config.yaml
d_expert: 32
vocab_size: 9280
norm_place: "pre"
decay_fraction: 0.719
final_lr_fraction: 0.0
Below are experts of layer 8 (counted from 0) of a mixture-of-experts language model. Rows are named router (the router's row for the expert), down (a neuron's output weights, with its number) and show model dimensions 0-95. Each number is 128 + 32 x the weight over its row's rms, rounded and kept within 0 to 255. Numbers have three digits each.
Before each expert's rows: "comes before" lists some tokens at least twice as common just after its tokens as in all text. This comes from a sample of Wikipedia text that the model never trained on. Tokens count by the router's weight.

# expert 18
comes before: "| ", "|", "The", "==", "===", "-"
router:181109150113186101075130100159143097110100142161085155094144118099155091147075125106130072084154084084118115157076137167118188129107103122138112184151125122184102196142121166122131095173174136119114104172187099146116112155110100121125179114109159118119120158186114156099150065071110093180
down0:152144133117124091098131149149174178156136119116158168153168150190113147148094073124097100134142175079121172080156156157089160116085143139116106194118157131084106136116168181116113109153067140127145133058169104149141152135079125150110100096081174193154156091129046179091101100141112134110
down1:183134128191176142102175116147155189171126111123100100179135106056119099133123151110201119133165072152121132127125168115162108149102099138127120117103171083130145171112139181092094087098106109140123148153106117192123149153132064133153156074127148073159121144113142189092175213117116126126
down2:071100126126000189154191099137139164136139125156122131156102116173047123099148157097185108147161085178125166145138091130132114143132135159129107102129101114132170141144160111113144107135144095105094166073069114152124171142133121149167124137145100147142170147128143125089127167099106097084
down3:139107116094123108062183131092105137121153130162093111148113114189128151097156057158135070113160151097140145120198149161152155120175164141167101153088158160136173148139158138128066133091111148122071124151142185148118134119191108134191090114069140130185098099102126139191101097140097080124
down4:067138141188147133224127123120104142101105072087133165062124059119218098069144126122135116085068111159095157177107107167132138142093112112108140112145078097180134186175125166132154124139110109100134170128090118145135138139157100123120135135167116130113165123168175150163092109147150089116
down5:126120166148162189142171188100142135120151080105125153128065185155110124124119143156146140160096090195106161094110149129096098136101114154178065106180138102169188139180117076120109145139143083152096114157086066136151165128133084125108175189200129120140107157134091085091127116143150099120
down6:190142117126190138105164146216182151082139086120146121190107164102103141169142171163118141197089126169127137096100138081137111105185095150138110122146184127125121149097139112114102099095123131171128109126178132138153093149134132073154108064092136194163113136192081143117142140124079115170
down7:108210130147132094177174173190184193108143097148172096127139142175164138167112124117116151179130153117133132123095093126122165069126113123108118125174072116157092153141111084108063133175159137150142146139179124121132138106080075169158075127184079110166110158119144140117101139157072102100
down8:146097139166080078131113132113157121123152126135159168134173168169151178096183098130164065134108115113120114083107161094168120140089144147109168112123175090082113157128149120092109100101138094157118216081087116118132158161080123101105139170200120090142099042139170073145142148145096097146
down9:122149160194177081148096136127135082130109116142200133120119165140182118118139136109134097120162166056084089153124150122106131097115101149110090164134054119147092155110109150180165164119154133205074097117154125146108117143113066131169172137164106111164173163102150114174164093153180167164
down10:066172145157135192127165138114102138156138203071170117157100142136169171163119123162111109105150136126101116126129200192136101171146127135085152097128125135162120082117143176121057123168127128131136129119101041058085145110148096144151158120183156139172145130092171128159123166175135147152
down11:161103147097113098128131106149131150092133170163116134122129161113163176120101148095119088155169132186115148130129123110093192168085139132108146120124091124090190113174092138161133158123213151152124099172190133101132098135111094167131135168109096169102100075113065190089107164197079163082
down12:133158079087104073089123090073121109112146131106136116132122180175138157161145103094109080130139091120052127148137079173120181138096130212084118135081137158186159098147195155142143141101050084125110138136163124122143110163112161107130178132189092103096118074130151151172159122128122131136
down13:129127128159094130111155107138106128141191098111163137149129157209067180088146113137132126103171171182146140110125171172124173126112107121168113074155110070166140172141138125150104069102129118087127108115060182078139130100110158181071127140134088094096144123155148101133046117153156104079
down14:162103126191201127102099159080149115154121109137095141173174113083132137191107124083144171070129133144101143169125049148109227180149144161119149120166148144177099166114141078137113152124120156148156118125147157073090123111137150135119174111090152089127094185135088107156137146134092156155
down15:115135147116083131135172102096118132116110132154120041037107109108098180103197121179091162135168136121100126099143096094152150162116114128130152073114139123079157151176096099097103113081115136098123137077071105120138149138166099115088123191154113148158146115145136105131120147149148083020
down16:045105144171161124060140094115160160136129100141091186168134197084181113156140177130132175164125148140117178113124109158162122070100151093115137105080184124131121147112118162148151140112106148101158111158169086101170086129161136103179153116121121100151125075075057145116142149097133123191
down17:190103121147097129102149120132099064122118178209140196118186134106086109115195111112156131169061151118077146101132077092080094081174102153135159125157133096131140098121091137132168150136104122116175129167163121101154105104073141123196140101143128154146124137126089113122175166169074155122
down18:201061159129181077122140125152090086143154163141170161107159113113101156079102109118159122060204088139086176122106088083093169132060164158107150192089099125139128150111163157152144081141154084153127147142126118112130171130101106099107137148195152154120144107140157104117155155174151116118
down19:112159092096124059155127148070082077170083086130141117201159163119127164075141062139150126140126148079164132125135123127121117105105217109127143122162116140150062132143172110101079128149116084089122160106164132106119135194079142097111083117108126096098188107102060118144137137125143171138
down20:174158103145149127093149123116150144135138143143148158143127171122090135154129107119205179130150201166125104147122124163084179130064179158144087067139173130157152133153069079187176137108136143087102103172088147111130123090106123128088074197109149096137149138107120128147052122096129189136

# expert 100
comes before: " the", " a", " to", " that", " his", " that the"
router:064078103071144110129089081100106118137107158157138089100134153168114112153124093179078069115092109138164115127152124157133111137068123125138161113175190136084084108178189170126088132122111137159079095165127161144167099187090165169127132138115139142136192163169160095181104102130117155163
down0:111103133098183103087100146154110149127114114119167128127177110056173106072109154127093058100085179129104085145109121125132143139118158219104134181128109165100065104138167108163069121133122170114094143116138136112105089162126131155097148145142112102164151146093143142201116091077139145208
down1:129082135162107103119094151168114161141126118111104143114176153148148120070167181147174103113067084172115108088154116155107110113142094178127210070096087091141162079171133121140141184158144163137087092203110116118155169136113098145154171124141074132064180161095136134130154098156122144155
down2:160171171177116118128177163162162117151122154118132128157145143189145092143110168131123157111136089133111173158117087151032124135142076115183113176154090082154096153174159110125156105080171109127081133080136109149148116096141113143123117158180183123130132107081071086102064114144146081181
down3:127142108150075124095097151114152124094162173076119125135120113156066138181151085141135156138130154130079138135133103129083081108147137091176152143119109196119068159119182183144201125116119112123089135219157122177137139125153091090125124064061134136168081107142132107153080178122098102129
down4:049092133065092115079121060134093146134125121080100132081169106135205130196086108144161202128176067114101106184155144126150179089084137153138141117125113086127087119085118120103108110128192116145143091139111200126176122126148131148133122119122113136145172126115103120094125153109133078125
down5:083166148145039156072129176134149136140116157132133098139095176104101175134117142157151096134150083102126122137134163153141138067052119141128166160067144139108163085132155146142095192052134100110183193148171130111107120160118115114148159146131105119086146107108140136092089070077106127180
down6:114149145155159180153116122140074166102084112154154088138065083094153099075104172153081189128109176137093070132058097132115191082079063127155111195138112101126123111133101139168184132139168109106138095177145078097095128123101112125132140132136124083118119135145102129155170092083126095145
down7:132111173036176094052142136125138093074178105150126142175136139118157113117144183112118137127123117125095149103165106108088097119146150177142130115118116200197144047110139133142167089110089122149084089119099091114160146098136162163143170128163191113128131067136109138134083137189116151133
down8:129186103123109154143148122173156148085083102076122085123149087161139144105119112139063059133174088117150164109126094097190138152192118116138098159065137104099140105126144145153144100063107129111177151125125105120141132085155168121080144158085052132115096175125181163132148113154158191170
down9:120160136140127120110085179198127153156086085168152107098149162103179094123198185121165163152132163148104091119145196119106115082120110147169130101166185112122182180135098101111138059132150105137196194131126147148147177131102147144152164213131083118148129137129154102112140139125124152113
down10:112094112127162168152105164152050139139149072095115143155072133077096165168133139112112136184140137120105157094150147121124139157134168125170112083143082115179119067160121104110132130075106137164096131157074052083117094109045158108144179170175114108121120141204107149143162123148137144155
down11:139152124081155166148170166154111124076148144121177159152147149123067100086087152151050116110113097166186136186125113142150113152112146120090088153194088114131109169138177105150111068105083193131143095148178131128133179141113148173102129153158132106170109116094102093164150162110127050125
down12:197149086095084112152091138147192158121120100120117089132149062188098102189089161147160136100155109175103155148095165098164139158177136070162118076088077136175158107123174151119151161129102142155147100072085068147108186153144128159162109088117156133113119126159138128127101152159160153143
down13:126121133176177162150190087111105114143189103192065098128087136087103141164164097093104116180101152097115121144145187146098122135124074181079100093082165134147169130138108129144132136101129093176109158125130142101134127136079132121112157166119125126143198098174088182113074202101123156153
down14:124116098101198144163134070084151125123101132099062082079118137149148098116042106144122160127123140120138168122152093116174142113164108092136130133082094106193110073120139165161122152141148138160084102114096176157153067064153142165150126117135166146147141116133098177138088151067167057143
down15:105151087158126122178126168106145127139109130116109089120101147139169151099089114149134118141142141196136130075150125104216165080134041134139139055143127134108133119111134115061111146112104096161139106167133161179062088079124137075117149103078090080174089122091107131134160169138070162136
down16:116125112088081146121126146098124058132155160179171124144150127073077132152155129103207122158160123091140093128116147176080169169142102142165156167154093157111103100153090115080098158164136154138142107095180157128118118139122110170151132115027174182173171161075154116109086124107122149112
down17:124162198136206075150192124127109091128145152160123155183121155054150086108175087086142150155141130121112180082150136133111088148147151124149092158100148114139161115122120119151140091156079149066139114114122108127114136073172143132107150115124122176167152136145015124106140151160114148183
down18:117132075102149132121137142136079146157112103087106060096051096143113133138111148136156095127132164143153139129186138135169150153082115101181122107105073125094158097109092078100113146107088123149118120193182111159158109114131162068127195108077092125141125086067154122129125147189072171182
down19:134105184173111120098072142119122131106139206135115090127160174076112148111168093104163173182125169092087152141099118134154131106123076234123102194168141171168139139122165099147167106129156170122126127094139117126118174120106110111178195181138112119079127144149102155127120117163143180134
down20:108126111100097162138124119134116095150105168175159116118130156255155112112138123145099071142145117111142149126190126118146123151167086056151125110097102175094085095143093151078143137130116155164063155205139154100113086151099127181112136124122098165173108143119156099115169094140133149110

# expert 88
comes before: "| ", "|", "-", "The", "- ", "==="
router:174109178105168120106105165152157106090082116091139184119138099113127131119090111090114093068131085114159082147095167143104129128132081100116097153168093084182075133117130134115117084151162138121119153177178124156067156182120083094093169118129149202111120139163095121100134102088153040150
down0:255139160118226121110106063180140115168137119121099137151179123089146147094127156156107149117150149143117155131082117145115154123067105151131176131196084172062155184128135130144105136146123115119132140150137142108149134137100089144113107151136162107167124142127111172093187111127076099098
down1:096082129160148116127113047117124156136125126085162168092117123121168122120141132090165089159173148140154154163137158137177151061093149097088077188075149072168077131123196134104162149120101124097101081106130118101124082116143115117096072114122143143170133096101072110122107166098103119212
down2:153134092075114094089106130176092127104122108122156161151107064058153161139089158117094180178113045135092162197127115133112048088155094126115123146110093140092123069115109161090138132118093169135146116127091119110181129151175084193105168151126138148144129142124197129150116132113170135129
down3:178154154110100079124114160124186098131094160114121143097129113162137072129129101104086042097108120113188126098114095128096117088155166143154104157141100151102134150117098136106086182230122099112195150123176095179124126096147153227162127137110152117157115101114160111122152103122158118104
down4:179149088140147157169123145149190108153094144095154130134140136105077109107183171148142104131167108159113174162096123130126123089114045123114114154099100181138095155150125076101102127160128074187203125139150133131145106137169152158132096208167094195189095130159172102120106130134089108117
down5:208163105133168157074154112114171074098119130106094074077125135102102145103132130130111186137174106146082043147114110125080135079102099136129121116072098165129105134095187139116097148127133112172086088109142182115115107101144163147114133116164108142180125136170209112119166095184156139123
down6:170122137142188156172140149182121151084203086139133142088070057143115120121114196141166134109145173147143129158116111124108132162162131138117116102117149151189169081147119108130141143145124125180130115182089072110158182104149096114177125093145152122127154197107174149104113045152140095161
down7:063155134159096065161161143139088128138072133166163152141123165173097084136127126087074182091170149119118122122176092108135175175119163161159126130096060132082127120065138215101113087183107141141143143154144103116140140109097107162124127115177097104108173132124155079133177158131133077146
down8:178146133108255104123092181139130097132126128093144104094125082064150094154072117120107134121132129094107097104121119128109136143112066093130125168100181149136119108071116168104153190123113199126155125188155120108131097130107133142154151062144180119098114146138110152165122098129166171169
down9:145078073148187156091097157207127116139175163117133152140098196055128138114055118147146130084152188159141153142089114156088157143087131138150134182115097176110105141116137123122119154141157115195110072124154114117084139104108120135144128159068153158116105169142115066084162163137132095157
down10:152127137071132173113125167076139141091185122136122104144110110181063154089097098055109145173146134137139137070154121083129185129061104134094135117112051136092112126141180124108155116106149134106133174073116143134140134124138105075131110138177163146159084102159133094155172156145047083150
down11:093080119138073151139114169140132203043105180077140112120141116168130085125126074114120116106155145120169128186138187157176115135086134149057122110147050124102120147108136135118154147079117121109154170150180118157113142097154145132151090136129098131181160100117069124113176147102116143057
down12:156129111130166099172089138156132097122074124163084125027092086098174136158110099129109135189091156097185106085112067114101108069114139115161070187145159126147125132082119108100138140103110171117098086168101131157115111107136151118148111062137123139098088096079063156141162094117147138123
down13:138110130081141157142190086150119119181141180199161173150116207135056180158105137145086128056105127108115169147087138164102135157079143110154180178132132140088126157121106121099102124101160069133133099113172139091117144111170121147151098135140147191115136142109114054182136127093124131141
down14:113087145085137155154121160123148141131191152085127115106094084152060099205128108152154125103060126166116139058087177108125114189153180163190136093120201130159125110115177127132178116148153106126178102126104148148121147099100124144157109074194129121120095128105118104120133109178104115177
down15:159156123109147096140135135146081104184129144159153150070122143120134129112107169093113127171122125175149138108139187113123157082151127125174152115066219174165110150115157185099119124089093121144119112119146113156171149157071092077138180133121123176089156149108081126073062146044154145126
down16:130122127128131124164160135174131132114160152146084108142146153087119108114131164134194096130165136093100117096099115099174113194155121141142159086098115158213141117125128064096196168140102082145149244114123129127087125129108086138174080141170078187147110105143165111127095170138127124163
down17:139114063138148171129073140198129111107107107106133060107135179105157113078098139149132155154052101165153164167075088125103104152165093103122156154177145111060168152122098106131100125155168090194120127165078147130141102096144135139125142115150124187130130142050184145166118139130127114088
down18:125067091130121118151118121129213160097173124168158212056110138093116191100109107108168104145110134110109113129129167152138125123155137112132115117122145121124175134120153157161117079177204127108085110107138139146104102192095120130106091159099119227121142067141192122109155123125157107094
down19:174125157082120123133109128136096154112169113172117099100139136128053142141118151084162111206163169125198118103190110126096147105153143150193104113098104109183128080153105126198186115081188099142107145091166145161160113137131115127151124167060108159145150142142116124054124106100149152157
down20:134129132179147125104138146141207135126125108103159114179178152135115049146133121118143127092118163148137132123093184096103111079146177170116120110137132129154121113127195092158111124190161120204158147133161084135152185103139140130084092113038116076160210101094088126132122101102114108108